config.yaml
num_hidden_layers: 18
hidden_size: 128
n_experts: 128
experts_per_token: 8
d_expert: 32
d_shared_expert: 64
hidden_act: "swiglu"
moe_layers: [2, 3, 4, 5, 6, 7, 8, 9, 10, 11, 12, 13, 14, 15, 16, 17]
router_score: "softmax"
normalize_top_k: true
routed_scale: 1.0
balance_loss: 0.00513
balance_bias: false
router_logit_norm: 2.0
init_std_router: 0.0311
lr_router: 0.000807
vocab_size: 2048
norm: "rmsnorm"
norm_eps: 1e-06
tie_word_embeddings: "early"
optimizer: "muon_variant"
learning_rate: 0.00912
beta1: 0.93
batch_tokens: [65536, 131072, 262144]
max_seq_len: 1024
train_tokens: 616700000
max_steps: 4062
dataset: "wikipedia_en"
Below are experts of layer 4 (counted from 0) of a mixture-of-experts language model. Rows are named router (the router's row for the expert), gate (a neuron's input weights, with its number), up (a neuron's input weights, with its number) and show model dimensions 64-127. Each number is 50 + 15 x the weight over its row's rms, rounded and kept within 0 to 99.
After each expert's rows: a language model's description of what the expert responds to. This comes from a sample of Wikipedia text that the model never trained on.

# expert 41
router:54 64 49 59 31 54 73 24 44 39 54 37 58 43 51 52 63 38 46 38 50 52 82 70 72 48 46 21 50 37 39 22 63 65 48 39 47 75 46 76 76 65 86 40 84 71 55 59 63 71 30 31 52 52 33 50 51 39 34 22 53 61 57 35
gate0:75 19 45 26 63 45 42 76 45 38 35 74 52 61 38 46 57 69 65 61 57 43 32 41 84 68 66 60 40 37 43 57 58 45 52 21 46 70 37 40 33 48 37 41 47 56 37 61 50 53 58 37 51 50 38 52 56 43 44 57 87 31 31 48
up0:47 62 49 68 56 36 41 45 56 43 55 49 44 64 39 45 59 39 67 48 69 52 56 47 70 55 68 54 44 25 59 29 62 30 45 17 58 79 63 58 34 46 51 48 47 40 41 10 30 43 85 17 46 66 47 86 34 46 46 49 48 16 27 38
Description: Word-final pieces, especially ow in how, below and Slavic names like Borowska; also ake, ors, ote, iew, between, about.

# expert 16
router:41 66 41 80 72 79 40 77 25 45 41 26 47 56 38 69 60 42 70 36 60 20 64 40 67 36 42 74 31 54 46 33 27 77 47 55 63 41 58 34 67 36 65 49 45 32 46 65 33 67 61 35 28 67 34 48 45 56 49 73 64 55 42 43
gate0:65 45 54 52 57 52 54 68 61 48 44 30 66 63 53 75 27 64 52 45 68 47 85 33 67 54 46 68 43 49 77 38 62 33 29 58 33 48 36 47 32 59 45 52 56 26 48 37 83 54 38 69 20 24 56 46 55 67 52 19 21 48 58 34
up0:55 43 28 40 57 43 55 63 38 43 56 57 37 35 47 42 73 46 53 79 25 46 18 71 24 48 41 44 35 43 31 47 45 48 62 36 50 46 72 64 48 74 57 58 44 60 84 64 14 50 55 48 67 54 53 64 15 19 42 55 64 62 32 64
Description: Word-initial l and t pieces such as l-iterature and long t-ons, the size adjectives long, short, small, large, and the connectives in, and.

# expert 46
router:58 45 47 48 47 50 36 30 45 36 45 24 59 35 41 51 93 38 68 67 59 50 44 70 34 33 46 30 40 54 56 50 67 52 40 42 51 58 47 53 31 47 56 57 55 55 47 63 68 69 64 35 64 36 28 69 46 51 70 81 64 56 81 80
gate0:75 35 35 53 54 66 59 17 28 38 38 50 48 22 53 34 33 49 53 50 44 59 26 70 46 40 52 29 63 47 40 11 37 39 61 61 48 57 59 58 17 60 39 55 31 45 55 53 42 31 51 58 31 56 21 54 67 52 37 75 62 62 53 64
up0:33 54 67 43 24 31 37 78 65 74 41 45 60 94 40 58 75 51 39 57 59 32 44 42 73 28 36 42 40 44 36 72 46 58 33 41 55 60 57 32 63 46 58 53 74 58 26 14 61 51 46 48 58 30 40 62 19 14 51 67 33 41 55 61
Description: Initial H, W and h, w pieces starting words and names (Hayward, Western, widowed, harmony), and the pronouns her, she, plus possessive 's.

# expert 14
router:65 63 60 55 55 49 31 45 44 50 59 48 40 52 51 43 45 49 17 42 16 58 57 32 18 74 45 57 32 22 58 34 46 47 21 32 59 48 47 59 45 47 90 51 44 41 56 57 48 69 44 64 53 24 31 46 31 39 77 35 78 67 30 70
gate0:16 38 62 71 69 45 56 63 48 53 71 72 82 72 50 39 46 46 42 48 69 70 58 34 37 56 52 77 65 35 45 53 35 62 56 64 50 59 39 48 30 57 49 56 46 26 44 41 60 41 37 37 30 43 35 28 49 73 74 56 83 45 32 65
up0:82 54 47 24 39 58 55 32 51 57 31 36 35 31 45 69 51 47 79 49 45 30 54 69 66 40 44 14 43 56 48 54 64 46 43 50 52 56 57 55 73 33 47 46 63 91 54 63 28 45 46 71 59 57 60 67 58 34 29 43 26 47 77 27
Description: Single digits in tables and scores, month names in dates, and place-name heads like County, City, Street after a proper name.

# expert 8
router:36 72 40 40 66 50 29 48 79 35 70 69 52 53 60 39 53 67 41 70 79 64 65 50 45 60 39 47 40 39 43 37 49 56 37 46 57 65 45 43 75 66 40 26 71 40 48 38 43 63 88 49 56 31 57 43 65 78 61 56 56 49 34 73
gate0:30 22 65 53 22 79 47 20 42 71 63 59 67 46 41 50 64 18 56 62 63 57 72 41 55 53 44 60 54 42 29 48 59 25 38 42 38 68 41 56 45 29 73 45 48 43 08 37 73 40 52 78 47 27 44 43 44 27 56 43 44 54 45 42
up0:77 62 65 64 41 41 59 60 32 36 63 49 55 49 61 37 18 46 26 48 90 31 37 80 43 74 58 60 44 53 38 61 41 53 38 51 60 69 66 43 51 48 34 33 38 27 61 49 67 75 67 31 25 43 49 46 64 55 44 55 73 53 45 58
Description: En dashes and hyphens in date or title ranges, colons, and capitalized first pieces of names like Sp(ain), De, Se, War.

# expert 57
router:60 48 45 41 53 61 42 58 89 67 63 33 33 53 57 43 71 59 45 79 61 64 69 72 43 33 62 42 70 35 55 41 77 57 72 52 45 46 58 30 36 41 58 52 67 67 24 09 60 50 52 56 43 62 44 55 41 85 74 59 37 26 67 55
gate1:55 35 51 69 63 62 31 40 55 29 68 34 62 30 27 42 63 44 59 64 45 62 73 63 76 73 57 39 42 70 23 72 55 42 40 64 54 76 47 65 48 70 48 33 65 49 45 38 58 21 39 86 41 46 42 72 39 44 44 55 23 60 58 83
up1:37 89 74 46 68 69 53 60 54 67 44 55 78 65 70 22 30 57 27 63 70 48 39 27 54 28 53 37 40 54 56 33 33 44 33 44 66 65 45 52 56 45 69 48 57 62 51 60 33 32 35 26 49 56 45 37 49 50 57 78 75 40 55 51
Description: Inner syllables of names and words in lists and tables, like Awami, Chellamma, wrestler, plus nomination words (nominated, candidate, film).

# expert 4
router:53 72 51 76 46 42 64 87 83 54 46 73 63 59 70 58 37 51 50 35 69 78 43 61 56 56 46 51 28 92 63 48 33 44 41 45 42 41 57 47 53 49 57 38 40 63 46 57 45 39 21 52 56 81 40 53 46 34 40 50 38 54 12 53
gate0:44 60 51 63 70 53 36 57 26 47 86 52 47 37 76 34 49 67 39 58 22 23 61 52 44 49 65 79 37 26 55 74 44 74 53 79 25 38 46 55 69 27 75 42 72 43 27 74 62 36 44 46 59 44 51 23 42 54 58 69 49 49 40 73
up0:39 45 33 44 55 41 59 59 41 68 55 26 66 67 29 35 44 60 47 22 35 50 64 57 58 33 56 63 51 47 48 63 61 63 62 90 17 51 47 64 38 50 54 64 61 47 45 62 42 62 28 90 44 31 52 34 43 71 66 55 49 57 27 72
Description: Short opening pieces of words and names, such as v in case titles, de, gr in Undergraduate, Pellegrini, re, con.

# expert 31
router:86 43 52 38 32 42 51 72 46 47 70 49 48 62 67 39 68 21 56 53 72 61 35 75 44 51 32 39 33 26 21 49 55 56 81 42 56 45 30 53 48 46 40 46 52 44 86 35 54 49 55 57 42 51 44 52 23 45 24 23 32 50 53 49
gate0:28 70 24 50 38 29 47 43 62 71 66 57 46 63 78 62 34 70 56 64 36 48 58 69 54 42 69 64 37 72 57 59 59 56 56 35 60 58 53 57 36 46 48 45 46 82 36 39 62 37 49 71 33 21 57 57 39 23 52 54 66 71 47 53
up0:58 29 72 51 70 61 50 61 16 26 35 29 63 35 28 51 52 45 57 31 56 63 26 25 57 73 55 25 49 42 33 55 39 61 53 43 37 45 41 55 56 45 63 58 41 24 56 59 27 49 60 11 58 48 46 52 52 60 56 58 37 45 71 88
Description: Word-start stems ind, Ind, j, ip, Mar, Jun and sp, as in independent, Independence, induced, and pieces of foreign names like Pradipika.

# expert 10
router:70 51 30 63 69 84 59 41 55 25 53 83 45 61 35 69 58 63 51 44 56 49 81 26 54 46 73 37 36 42 11 24 38 20 43 51 37 26 64 73 67 53 60 29 66 51 44 10 34 44 53 44 57 42 37 47 30 62 65 42 57 74 38 55
gate4:38 50 39 47 58 65 53 71 38 28 46 46 44 38 47 46 67 57 36 30 13 61 70 56 56 62 45 59 54 40 70 75 43 41 35 21 45 27 58 57 68 31 70 66 38 52 59 47 41 47 30 45 53 49 64 61 51 76 62 87 39 70 79 48
up4:41 69 53 55 58 80 45 64 52 44 44 60 40 41 51 61 54 64 35 43 38 42 50 65 87 37 45 62 44 48 53 59 47 40 38 19 39 48 58 59 53 30 78 36 56 47 62 41 34 47 43 63 52 51 50 38 48 58 52 83 56 69 77 53
Description: Commas, colons, semicolons, dashes, ampersands and table bars that separate list items, places or dates, such as Queens, Columbus and In 2010.

# expert 62
router:47 46 38 26 66 51 65 24 35 66 72 51 60 89 42 46 30 70 58 60 51 63 89 55 38 69 39 53 55 39 49 38 22 41 24 59 48 59 56 56 67 32 58 47 44 31 63 57 55 45 32 65 44 45 72 47 40 59 44 42 46 47 34 53
gate0:45 64 60 46 47 45 26 65 54 58 53 79 60 27 72 38 56 38 58 62 53 41 56 61 46 82 38 17 33 62 52 78 44 42 33 33 57 70 70 66 49 44 37 64 48 66 58 70 68 39 62 38 54 28 71 55 64 45 41 48 71 62 35 33
up0:63 21 32 60 57 48 79 38 46 46 36 37 50 74 34 57 48 65 36 28 43 44 38 34 59 27 61 76 56 46 41 21 45 58 73 53 45 37 22 47 40 51 55 50 63 36 50 49 27 51 45 80 38 51 37 44 28 40 74 41 29 43 64 75
Description: Whole-word counts like two, three, four before years, and institution words like United, State, National, City, University.

# expert 18
router:68 35 51 55 49 58 36 66 89 46 39 57 52 60 52 51 62 46 70 60 52 50 61 23 59 56 46 35 63 64 27 99 29 60 24 86 57 30 71 29 46 50 42 60 47 40 49 44 36 41 53 32 53 56 43 54 51 28 22 90 69 45 63 60
gate1:49 75 31 60 42 38 32 47 56 42 49 57 33 25 22 63 42 54 86 72 64 64 77 56 44 26 38 37 47 47 60 48 34 35 37 52 55 71 44 53 65 53 63 47 53 44 50 50 68 62 57 81 53 50 40 57 47 15 57 39 48 76 67 27
up1:57 66 53 62 46 47 48 36 76 60 49 81 37 33 30 56 58 56 64 60 65 52 72 46 35 49 60 30 72 30 58 49 34 36 29 59 62 73 26 46 73 46 73 39 53 42 50 64 73 71 63 72 62 49 34 36 58 21 44 50 49 50 73 38
Description: Standalone space tokens, mostly in tables and lists or before numbers and years, such as from 26, on 9 April.

# expert 60
router:34 69 30 32 52 43 40 42 54 59 65 50 60 70 40 61 28 57 55 52 38 51 84 80 32 33 31 60 38 57 44 25 48 62 20 50 38 61 49 62 65 55 65 53 36 60 65 84 57 43 76 69 62 39 63 28 38 49 44 59 69 59 21 47
gate0:41 50 39 47 40 68 56 58 58 49 64 58 52 67 39 47 72 53 56 57 74 64 53 36 62 53 74 53 12 59 55 33 72 41 48 73 41 81 42 44 51 57 53 37 46 54 43 62 80 63 60 28 60 39 45 61 69 40 51 46 60 44 44 38
up0:17 39 59 63 31 60 57 58 78 63 59 47 59 64 33 43 71 40 24 44 54 48 44 36 33 52 91 59 45 45 56 31 63 45 38 73 46 58 34 44 41 60 49 47 35 57 16 45 65 66 40 42 60 41 38 50 82 29 32 56 67 27 53 34
Description: Capitalized proper-name words, mostly geographic: New, World, United, American, South, John, York, Australia, London.

# expert 9
router:65 66 42 65 54 47 64 42 42 35 22 32 35 42 63 66 24 34 23 86 58 60 68 67 47 43 39 67 60 35 59 34 54 40 58 43 55 58 48 30 49 64 33 73 59 39 60 36 47 30 60 67 74 61 37 22 61 52 46 43 24 13 70 47
gate1:12 62 44 50 52 51 44 53 74 62 46 73 28 52 70 45 21 43 60 53 40 40 47 63 27 35 45 21 61 57 51 46 48 41 30 49 69 48 50 54 49 64 36 65 55 73 23 50 33 79 43 37 30 32 55 72 54 73 50 95 51 40 45 39
up1:65 39 35 46 65 62 35 53 40 45 69 33 75 55 26 66 65 68 67 39 16 14 42 54 24 72 16 50 55 39 39 61 63 48 64 54 26 45 59 54 41 32 32 26 47 44 58 55 53 58 69 44 43 40 53 28 39 33 69 60 66 33 52 62
Description: Mid-word pieces after a first letter or two, like C-ree-k, d-ail-y, and "up" in phrasal verbs such as ended up or end up.

# expert 49
router:62 47 47 70 66 65 42 53 75 65 45 70 39 36 56 28 92 42 44 53 68 36 41 63 67 70 27 69 25 45 45 74 58 46 72 42 33 60 52 62 55 60 55 51 51 41 58 45 36 56 46 39 60 53 37 56 62 72 50 67 40 52 34 46
gate0:78 65 61 25 38 41 52 55 47 64 59 86 27 59 41 51 53 53 52 39 45 36 69 53 61 45 38 75 41 44 45 40 45 40 31 40 50 54 51 42 38 54 42 26 28 68 37 48 44 46 36 44 49 72 32 48 31 40 29 43 74 58 54 41
up0:68 70 52 13 55 47 43 46 53 49 60 65 56 69 61 37 76 34 58 34 39 44 76 50 55 70 22 44 32 74 66 60 39 33 04 48 46 63 41 48 43 55 32 52 32 50 45 59 54 50 67 44 50 83 54 50 44 52 44 45 45 23 64 48
Description: The letter v and other single-letter pieces inside words, plus UTF-8 accent bytes, as in fulvous, rendezvous, façade, Îles.

# expert 13
router:57 48 58 70 45 49 44 67 45 46 37 78 33 69 41 60 77 58 46 45 55 39 45 60 57 69 49 65 42 58 43 44 49 21 60 30 40 41 54 20 12 39 52 51 23 36 44 29 55 64 22 57 48 44 26 69 63 44 37 67 43 59 51 70
gate0:26 65 45 47 36 60 41 51 63 56 53 23 66 29 28 52 42 44 40 49 55 57 32 35 49 39 29 55 68 46 54 47 15 47 37 45 42 66 65 23 48 26 15 60 40 26 32 12 73 23 63 55 64 56 47 53 22 63 27 61 55 73 51 57
up0:52 31 51 38 48 54 55 42 47 42 56 52 37 73 68 31 63 43 54 73 40 52 65 33 55 42 66 46 12 55 50 76 72 70 65 39 57 48 66 47 57 39 75 48 57 48 45 58 22 63 41 43 31 23 44 44 56 34 65 29 20 38 79 55
Description: Capital C and other single-letter or short word starts, and inner pieces like ro and ult, as in Court, chiropractics, crown, Cultural.